Experts of a small language model: width 96.
Below are experts of layer 4 (counted from 0) of a mixture-of-experts language model. Rows are named router (the router's row for the expert), gate (a neuron's input weights, with its number), up (a neuron's input weights, with its number), down (a neuron's output weights, with its number) and show model dimensions 0-95. Each number is 128 + 32 x the weight over its row's rms, rounded and kept within 0 to 255. Numbers have three digits each.
After each expert's rows: "mostly gets" lists some tokens that are sent to it at least half of the time; "raises" lists some tokens whose logits its average output raises strongly, later layers aside. This comes from a sample of Wikipedia text that the model never trained on.

# expert 174
router:086170130079115101112087175140154187135121159141165179108126191140154085148096159103172123139118103106111130161140123110164189125151167069159135139175072143079126131087185178081141145161081153108130127115100104162131160128152099131087142172109183198172091104113097149150182137099105123098
gate0:162111139174140132126105130012107127119123112174134148154111192125129125125145164113133131200142166137127099125163080067127117092129126119157127111105173078130125112113145135124125087105127083048135126148088130166146146139254129140163072124128060113130178173111129124128123126102132161129
up0:204122193129122087147108134178157138158130102072128164133104124160129147121139095125129113119121199158117065134171150155128122125112120138129152132143149131111068096140097233142172085083121127128123127115127103129215103168140108149202133118122163160126131118016140148129120125128128127170
down0:142066129100103197049070126111116122106064086162152121126100134186124122131115193114093086128135112092201145127140125125119130132112078079149079129123139132125147129090149129138119080078168163154129090132126137133129128124114156135047098092172185104185139141093155099127128039128118131133
mostly gets: " Cub", " Bang", "asketball", "riz", " Nik", " Tex"
raises: "ath", "act", "il"

# expert 107
router:146163112113178110157118141152159145158083145121153131118174146103176069116092154120148115125083124142163152146097123171094172172154163125126090175171089178095101119113167138162082084181124092113123113120146149152118171092086111157069075131080173181121103134174108179095146163070076083115
gate0:114140103108095135144120118156110116154164120155107079111142177129176143119169086112121130141159111049145108162182163122184121154126124206141101098136115122185114137098124107114116179130095130104176016133156082167129098157141099132157182135094053123113100156078099102156130151134131067141
up0:126129147127123223147128107118107136129115090113081169129175141051123075060053133094164180079125102139149157034108148173091133107138158128102067126089132152153131138138146156061107125157154144150140157140113157114138163113056130094165147156130168101153129127150139115124085098130119097123
down0:130077118172104074114169130144186102116118189143141119186131191039173146120113182120115115147096127135146145123122127105082108140046188152122176063118097136142154164120132113130121155125125128126135139122129107135122136063081035130123109126120115156098119110192133102093149116162133091070
mostly gets: " cons", " expl", " histor", " Val", " ident", " investig"
raises: "med", "ist", "s", "32"

# expert 146
router:084140116158155108184095143056128149148142121133089123118164125130167089163077137126164131106110090093077128154105098150112121144109152071147115184172129164132166111083177168099161184145124091065100163117084167124099133148111193192160108117156175134129111083137079164137122142071067133130
gate0:166195142127124115124106128136109139115087148120080097064126206110145172158169105123127143177165111126129138091150132125125126119122136147183122125100125061127134146171138127115092184123155193086107119113118125124161133136129126121158119191126198157149127122071078114255131155139121099111
up0:128142136136159121094147107115116125060123107125129137088153117128071102133114184128124130082100147192181139152159178146125105132106127150172131138067118126126116173135128123255145126152130115052144120127129127110027120141118122127111131124128155126041125145118134131064128067128125099130
down0:115049097113118127126136144204087171116147134116116133181134135149184102123143128128120128160164179067041145137099107138087108115146110130112170152195167105141145070109133090128120212125083184126123121122109138127120093187134141132176129124099187177158129123122112182154087091155139092115
mostly gets: "ockey", "urt", "olf", "rist", "yth", "utch"
raises: "is", "id", "en", "y", "ag", "ir"

# expert 134
router:113149176107145070140116138112122174154135135112197161105167183092179103099119125136172117092082091106111163101089106172111182143082095097145086142166077105099101096080182151059089168143121136069140138141142131106179157169152104153118092170086170167141092118176105114126137132086133107120
gate0:117122129068100097031185083172104103138129135070128128121115154074095118105128093134127136179097090133138132036149132168126091158129100124162128131097102132126085153127091116079129138143103070128112191059132146113149078131128123217183121154129128192137100116133102138097110124123101130129
up0:126091129117176117134159134122127141137120049092190164121144104122108147087144126082127131126160100151117139123180128128164114206157127168151127150108090097139162129128118152144104092137061098237126117188114126106169093187127127096125079074152118123127143102100116091219127127145109177162
down0:164124126231136129130129127127124130128153114190212149117127107127116082117146092090121126126134113169139168098126115117142160092087202136139140095129145132166133090120038096128145146128132134131032170110110146064174127107152127105057188120160130183115120088149164124112114173137115112135
mostly gets: "riz", "emeter", "ustom", "itiz", "retary", " bord"
raises: "s.", "s,", "ing", "ing.", "ement", "enn"

# expert 53
router:102091124119170143162136150100164163158125115135093174099186134143167086168115122137174144088079137110105150166096128154157091168129176072160084189184076144129123094109174155132038134175120119139127106137135112098078122136086182112129092108106167157116121104146123175132101118090073070090
gate2:106128140083108096121134067141130113173083113132051119145140128147058173124055188126111129127118109130140118107113135132132154129091104065133126127146140127121127161131190047167159128109128129121091133132155138127113108138130168123135127128086165139129025125067106082125169039074155093110
up2:127132128097123129063130118126139078164128107228128121120210133146112089130135152130128151140134118126108074128131097101205106127127141146098140110145100129129102104111192129119126087119035129119125145118157230187130126139062165128125121149133122135068134170125173106139203125122141082127
down2:092172127150117131130114118108134112104084099156127095135118137147129198106139127158136128127197119132137133042129122115141133206176119178168056130132188110151107126106066244118055136140157115055129139128074132155125136119138128157128134074094119068122149158124148145116128110127128145147
mostly gets: "j", " Kh", " j", " adj", " Toky", "-t"
raises: "antry", "al", "ector", "ir", "ill", "."

# expert 94
router:097078108111166188096157105125129166143112101103091154102158096123161097127155152152140160137080092154140095129082128130099091163167151124153078163129126153097083078097159127188168135092176164089092118189145097175093146086168133090077089140099183096115082137149083177143155095124083135100
gate0:100088133121132187121057139155084046169163130132087105100137127136126128092133073049145081128170138177128100125124140121090133131196101135103127122109145142121137132134128152165108106092135052118126112114125156172130117128141144185112050126132131107153155070130153209082125116145128105051
up0:135121124120110104090116154143156112173102062126114023126166141120139138155114130113085101111158074132126118100094124154069135117110067120130111137114099117166138118086116108180095100063146089029118136140171138140134113063127131148117094190097166128122213131108108076100125079130134110119
down0:087129133126094133126163172111221189126098129162139110128163162128136117119118190128115126161129144039096117123108128191160054120123140131059134148103128129125119053180129150103089143118121165140059098128132125159125154113121187110084117114207141132129065112165163160139103156113124122117
mostly gets: " (N", "N", " (J", " (P", " (D", " (W"
raises: "or", "an", "und", "ion"